config = dict(
    d_expert=32,
    d_shared_expert=64,
    moe_layers=[0, 1, 2, 3, 4, 5, 6, 7, 8, 9],
)
Below are experts of layer 2 (counted from 0) of a mixture-of-experts language model. Rows are named router (the router's row for the expert), gate (a neuron's input weights, with its number), up (a neuron's input weights, with its number), down (a neuron's output weights, with its number) and show model dimensions 0-159. Each number is 128 + 24 x the weight over its row's rms, rounded and kept within 0 to 255. Numbers have three digits each.
Before each expert's rows: "gets" lists some tokens that make up at least twice as much of what it gets as of all text; "raises" lists some tokens whose logits its average output raises strongly, later layers aside. This comes from a sample of Wikipedia text that the model never trained on. Tokens count by the router's weight.

# expert 11
gets: " |", "-", "|", " ", ".", " 0"
raises: ",", "a", "h", "/", " and", " or"
router:142133113135118114085094145156161118107141125173158139139199137102120124108107169141108122146129144083180125135131096112102146107076132105134130120128123150154139147090173110100124127157175101135120095086101119133087109136150131142128111122100135144119070137107128131115118150126132117110148095129164101129103108154126103115081125135091174083096093145102127153109137105100101098139123124125141159152099134139164151082149156108141150104163116123104105157114130102126158145082155131
gate1:103137126112095106121121154110122136145140117106136068131133142112123095106084100122108108150132114093143173167074124128140171139113152125163130133080126139123098120161076098134143173136130123158097130147116120154137108129151102203145114132089104117113072142126138123119143103122124158130134114144132131093130141159119133120103141151094160135054162127087115140151140129149094138131069135102157145150100145143114117077165110130133116108110100112133114122152119130107110107105137085
up1:145158132124098117123074137133104158131162114155172124121147114139107124132095141102124073135146133085122148171111093147135143122103166155153142134136104155117121138128083089133125131103130103114082105141082126118167107105142161161141081129107112141087093091125129137094136136176111175101133125143105124107112124149128126127091146125076143108087161088107144128148160120153086152136122130113163123136144165142134143135144118143118123109138091076144118153154137129093098086119156088
down1:085122155113123165116069161115121137113121136131122150124125162168137153148123123121173114130127102160138121155136136116093116135137139135117111120177124094124111137120091104106121128138108089135155134151082107086133133136139182146167132150148113136194160164079091113101103142135132121126135179162115139129131105116112076165112129152121141123126148081166132145136119135130126112132066123110128131109171159145115170166125074140128148115140122116171163115136092097142121118087155123
gate2:127169109128083110138132111079135096084142186165168124111093111125137114142095096148105108120127103124134112138123142135131096116138106114119131104165129120121136161066088147104111137130100096144112097126133159106157123139142114117112115111124101139146110145119102105166078146163150134145145085090108111129132109112143113098069116121123093129122106126154114156130131154160147137114144102124145130118146140103137156141172165098100108147146086202138146101091117095099120109144176132
up2:111113122163113107134111148082122102099145094108218124098114113121167102106151135086118106105104149109157133117120105133145144100122084151140168127118080142104125139116158121130184140083119101159116118119080115081170172135119142135098096123128114153128108120136075141134129133133124159146150135099163121122140122059155089135160122135140129131117116137132146135136093154152142103151128166119139107100117114116133127101120148099137153112133113147142144117097116136129158080185126132
down2:160143103099149133121119106180139164163131146158094143130122141134116141146050104166143168156156151104131111156101105115142156159118122143095108139145130107095138164132100105143119144155121094094111130101127187139122103120128122139177128149153141109103133113132131130081147133149153132106128103159106120131121145145132101127100099135126111127133120138127174155122105157193077121098176104153104094120134116147132135138130126104126145168113122156122138100124140136074121125055098129
gate3:128113154158124120144100143155104164112166155145148140154141128125094092140112121148163119120142145066119137083101085134111136139080087139154155149143148143121100157115120178114116166163164089117138096145135134105136152108131135132097135105096143162148152104179141101135132112121139135138158109104147106067123152148148119113204145134081153140137129094085118134125125140131112094127128136126123091129148153137091088127173164114122130153125082092097142144126129154128140106116133133
up3:173124139168122117121103106152103103117169129177160133135120108138140087122100110142136136135142128112126139129119092147103124146084096141160138124132104181144114149125157132111124126122170108106128116088081137089151148128128143146090120121113153143169155147147122101126100113111156144138156110089108118102152117113149104122144134155124139129172114048111157144087150130179106085163137090148151120135172128119122075123182147126122086161104139097125130091110157146116146107135132139
down3:116110086120105104162142119116121094105072107102164112133133086156140137138153141087130144099164103148170105153090137118137104154149133121108131134107173152111139087127101137108111102136110169171137121135164161116142117165102114124156141122147130099132112165111140171120128160124125126060124119124134130161144157101114125106098101166137133109151112152172104146163129125108128150110146123089111110106142095153114097155117186160127121110123140179188120099147120099097129138145135142
gate4:116153116145128086131122145139124097112110104155119101113174124117123145119093121158118091131129143085120143097132126093153115118125147136134174146116134140122134124105144145118117158175159164117098109117189118124086114112135177144118130122096104149081102167157136142153118158096118121147112087129129125108107141131087133136176160146112152111151151112127096147128115131140146080072085087100157103109156093134115098107198125101134171107126134136094117130151098128127135159085115129
up4:090156140167132081116144152102135150107107135120137130088151113139156132129126128177096090125104134131125136145160103109172099156128131100145153171150121133122146114071133154116139157134152167107113124103152160110097113089098126118085095095136104143109149136116140125170098161150118137171103102122103101113105168094112121123147145121100142150149122109169110134120140124148149134081137100063166155127146129103159153152150154100134154133110099159115141161141090107100123126093099109
down4:128112141144127118140111092092103144127140124097127087179096134139127080120122140118152149120139115125138092159112080132067143133168129123137083147138077156112103117116117143131089104085131159142121112147109183154159131145130110115110130111131116126184138096112126138112117133142138140154095152106108151139143117113149136075160150086141110151155092143152102152129127130087117149115148169100088126148121169147119131146116142157146083163145065123164135126095112144143142139149134084
gate5:129105131135145096102149130208115126147160099144107096126146123131081115142111102177117134173122155136108134106150106099087123133107125098094145090117128128177143137111113109133101112138144132170112099070146122166127142133096156109135147124096078103138147130184100144077148121119151140129089146155125094099136133156110124127082114132101142144091139158115119115117136132119145120143071130122110134118141139120146142120163107145146103103125096122091072138135122147175139152093150115
up5:131145157153127161105138110143129136144142092132112110118135124114083135119151083172091126110125154105145126113135112123091127100127122101123110115139067137150103165116117115103080131114095158160125147097142148124146142104132172067132122083144092117112134143161128139105146138116136110142107102116093112142152140140124068104116103146128113129164152133106133123134125154147138119148107126121119104139135140100142165079125096160115066100182127164095121113170105171123097133062141098
down5:125170130116125129083112127057122145116136073144121122128121127144109122120127063158132116117114186120144131145103140162078147138140133139093123139134131094131116152195135096118116172116170131148124149100126106150156097111090152107155096126152122174127127133170131139130123103190141099118140119097135103138134143109133112083125130082123110119186146138151116150097147136154121103112139096150132121123128110103167139108115157124103090167151158163111169140118103097125122140117125138
gate6:102119120145152145130101146099140115109154160103121172125132161116175119128165131139111091147143122075118134136081114133117127151137148119125115100134139139072119136095100140120119154116117112115106104118114129129136105152100152094057137158169097111112131104127087090137135121099129126137131131084133138124084158099158135101099155132133142130147163125077165130079118137097121102147103180149103161097146138164092123158143069129143140111139135095134155144107121162140162164125151156
up6:101124119147151162162108140153140126156148177146171142114137142130118138121171156127098116182153112071130111142094140121074114136121138127119118141117136127128114148124110170116084107133120122144064136144072097167150100127117174108128137124122105097116075108108122107143136145099140149150135133151133095152110144144114152130087145094106142133145148120118161106114164164134134143135113136115122162097132127116107156067111093124143115083143125118176096142134168127120144178155171135
down6:130083149091114119137109151162131122152116144174143132121152087118112112124177152076164124116120133133163103112135106117141138174100135161187104137141111138104123118096109159131125111088089128101113156161147123114109131141152091087116140118122091159114122092104133161134139126145155123124114171118138158146095127096106134121112110110181121163196116112145137125144125121129126141123108144127114143115107102147108156175178087102153147125134122093126137161148071116143079146114100122
gate7:120133114147148132090088125093109125114144101129088151123132107119151101105113127089117089092148127179142147146103169134124134144175132111112132122094147154112120130106125116104098174139135107140144099119120111124097127144116117099140164104108136127124143148131127136109167105130120118122142133185106182125123123142117124131084101105178124115173169110111107161128156086114161085121128114121117147174117123189141127085093101123085142110104166119133145104132186163174142133152120092
up7:155132120168111142165158094140096137110145128084198130127107133166159122091116084120121139105169137116140133140119157139148107110151081120120060136135111135107112091127144132117135072103111113133130129091092132143143158157107103144147144134131119115178148125084154150104147113116133148093120157100123127160145145076165108114104126122166128111140110168113150120123113117174130144155123174135131122111111128104129189153124128135147098109077121145167158092113134117116110133153143137
down7:122129149133101147125146155174108135111146116125085102097132127149138114127137114125136157146140122174122060143134144142158113104095169148085171155101163134154099143095133161120156149136137098122104163113102175091133120136103127138131147073138122083072094120136109125159164088171112104117147156114134140122168124136141165157105158126116111145139141158133127118164114158124124170150156107144158116112127134094135159117139123100091112111118160116147167137119114103144120145089175158
gate8:142099100160118156153118097140103116144112085124171148135113136130158148152162112062189130117144168095127159149143127111138123085170180139134122131127112137110153117111136133141122100120145149100119124132120116124156114167084119110070090111147121110134138125099131163148149135158118100077133132112144102130161152124129139173134133147146110092157098104127115082127109112178133130130146127111108088102147117130109080139170151161149160128111169090144137096117112150076140133128119127
up8:115124040100115108111115125144170097122128135120141131168098124183150142136140103162106144164130133151148127126144145110116170144126101115146162148128155111124148124126127119132096153145119129143124118055155130117124137117174107145125127102079107146155118133159116096150103153119156120146130100127165148108108120100122118095117149103083097118121078126103139149139178130147160105070133154136112134130122162111136175129131153068086087108158124125127107154155146135129148152128106146
down8:138087100132121160122130124103113125110115103139171093069174130099154094132101123102132170117197144154110146124109111085113111130094140125144121180152178153114123165102159112151158100140088117149106157134144135114114110114101117130114074159130118135119124141113152150119151141112096077093118157100133102144127164119107131144162124126160138100126124103134142125112129105148108148169116090131134111103127104098109123116183107160173141140120157121168135127120128110086107110102133089
gate9:097113112108124132124126145116135121132133160087093141127083157119100143147136113112108096151117110116098124167155102144092116112176157149152136107126122100116146113141112153162097131111153139123141131134150092146132120131081158122080201141131158142096122106114119126189119134140114083139144118119132119137096123121145163100134123110149175154141113118105143078118106134142115135084136121137163162121078070138110071138141128140099154083114146131112125121133131135099207116147111114
up9:119104184117179117113136123118071128104112138097111142107090112125152144152115131126131102126111117084115106125146157132103146104173115129111111119087138126113141134141142121127107133063122141102101144159139117148084158139116135133109195159153195133145188121116150134141166138141116092164160109154114163147107116113110144114138137101150145153146119140119110097128165120122148113136121103120144199095119128158149100114116149115151142102093146167125120179136122156150145103105133136
down9:110128100123122168106129167131116165144169152102118122131120140126109120107129093090146118150135148174143154122160095181088063136151139150165142138092121115135143119163166136147135116114129127154142158130152127130140125132132174137112139160135170133130114148106113090179139150124166135140088064099138083117171131155124160085151148126145117134119105124101116115140118108119135138123161131139145087150108081081124109131167150157119142111139137129120105124135121129113205137150095106
gate10:149112133135114154096126122154170148119131072128108096102135091108093178183161109152152127097133137068087146113078129148133139102127171158099099133122120163138144130106092117099120118119146132107145146123118110116110119146096136108105144141126124128103108137121124188147122142090124098086094128126145133159116117137120144137138152163139138115153090133121102074127138168146128091100110116150095126117101149156139156089086153129130119134117105178095142125132110147144180108075117119
up10:106139129088110107123157130115137162112128105147091110094134176113151125089080157107138132140150136115111130110128142143104135144105118157138207139094120156133134123123083133093064122134106073164150176143138134164127093127140124142166096111128123120114130131118129138134165140161119130136126153127124093152103127108130124094093056094119116119128143141135122166122092124123138138132126110123117153122138086106113131107136126145135113153137181168125082149154109173134060117155133146
down10:155105124132119148095103169120149120141089139130155116139101165124123144156088109155105137142174171133172134125114145098169118148126101147109087155149148143123113117141162086126154133105151128116121099098163138131186153139093111107115112123151140098125163127163122084119119151130141145117133143113121111123098160166078118194117150180126089091116120102115131120080126104085090119113143123147131137086146109149127158124106098139127123119113147103082112107142127102098173102151132134
gate11:136124153129127116113101147146117165098167147127136145089105124121122144085103094139127131051122114105124116121129084116167135167121141096118096152126148151116092160107157056098087154139107124146135118143107171090161118092125139138167117122107143099124090127147119129134112131112127161155150133149139136081122159157135127096086119122105125152091098089088137129121085136180121126133108154118144129144132115132091174129108098161116082112129121133130119161147097106101103115121124094
up11:129105121132151137107144140130151137083096113167115089145106074118098134129096128131158116132112132112094142065084103136136160141100136145121130143146158123158124130166145152114101111144101141093157161147173151136102131141145102061137144156129133102161199141122120101163122120136113125138145076135119137142078112147130103105154083145100117121141118114106109121137153108134110113100129139126131164143147117075096109119123127121097147149113153147105198147123148111147161163126104101
down11:113118124158140114162169131098125127171173139123119139150112119101171132117150146106135139126127135142132152164123157156119122127137110124116152115106102130080133110152166169112167122118150115107152123120161088110146100135118153120052133109119099110118076150115147148151147112113171094154135102118148160153180120131126172148141095112116108105142166128106146113121139119137126128090161158142129117101121100093143093109147211110135131157093161125098113109129159151156153162104109148
gate12:118107148107132127132098130164104121161095120109099140116150161128132128088124148169154135081129158147148137139169129117164141102156118105152127176142113119153181137128113061092086160091117144121122103128137132105127134097056136077130164156130140146106097107137130121124135132123101171109103121124155105104127168108153134129118141106134131159115118136143128103145138147104122119162120150111104077149149158162166124130109133150127143113127142089082172091177108138113118165098154137
up12:120169141121161123118131126118120117105121131128169122148099019144120106094153175147115117147127140128149135120111112130106119138093103126104090129138114093098132144081131143073107152111121174175124142151148136150116159106145108140169121100147123122109152090107119113137145140147161168098117132149155100119124111106111109108087125109092158141151121105119130149112145126087143118147123137139090125100159129108168119154102091112122112151131116138131159160149070154172135119135154162
down12:183125051147167119144124131110126155133167131170131099144095119100123082131123093112130136149160130144115170096132142086095110152154134124142136099134131163146130144115164134122141145167111153087138161121138155148150120154134116156113145136096128117160148131144137158106140121106123087162137122136125109145122148101159169125170100155199093151137108138101165136127109142162106126165139118120105112103131112094111104123146160118153111122119133174126089113107166115078120084114117129
gate13:117109116131110114127147151143158113138076101113137100155137081120183146127085110150139137144143108077160111120095134106131140079155104141162138157142104114150156133150120114109125166176149134163158118088134137135103113147098110110118128102139114138127144146146139108180096147121148137122106112113166108115111126131068095148080180126095134114138113158152122159105132143139138093107137151116126076140193125102145113158180140114116136133115096154099160091097118121125145125099131134
up13:127144140098135100119128156143123083137125120154128138150186141110078134122134149113148128154103132126136131121121088085123111178119184148100146123130141101124106110105175156112109156151165162102099109160140117134090118106132138140090139117107129125136111121149119072125130142119102112151129126132130117124120140171122162141145147169105162109106132167108124122112120113089139106116102072123163130113136127144128066069142124140119157128131119159113109148187084155140112190096092136
down13:085111133166119108145096103127077161089117111111086107115114120127110113147113130152144103111073113156099121146127097106141111111109091111163104132187086142162148145100129086137102082097123147128129126092140149133145121132151113111153157149162092112107107138118128145112115145100158139158125127174143152105148141160119116119144156154093121177141136091142120167134150118132119179121137153126110150115143146155126170141134147118121134105126099103120129133109152122176087145175181090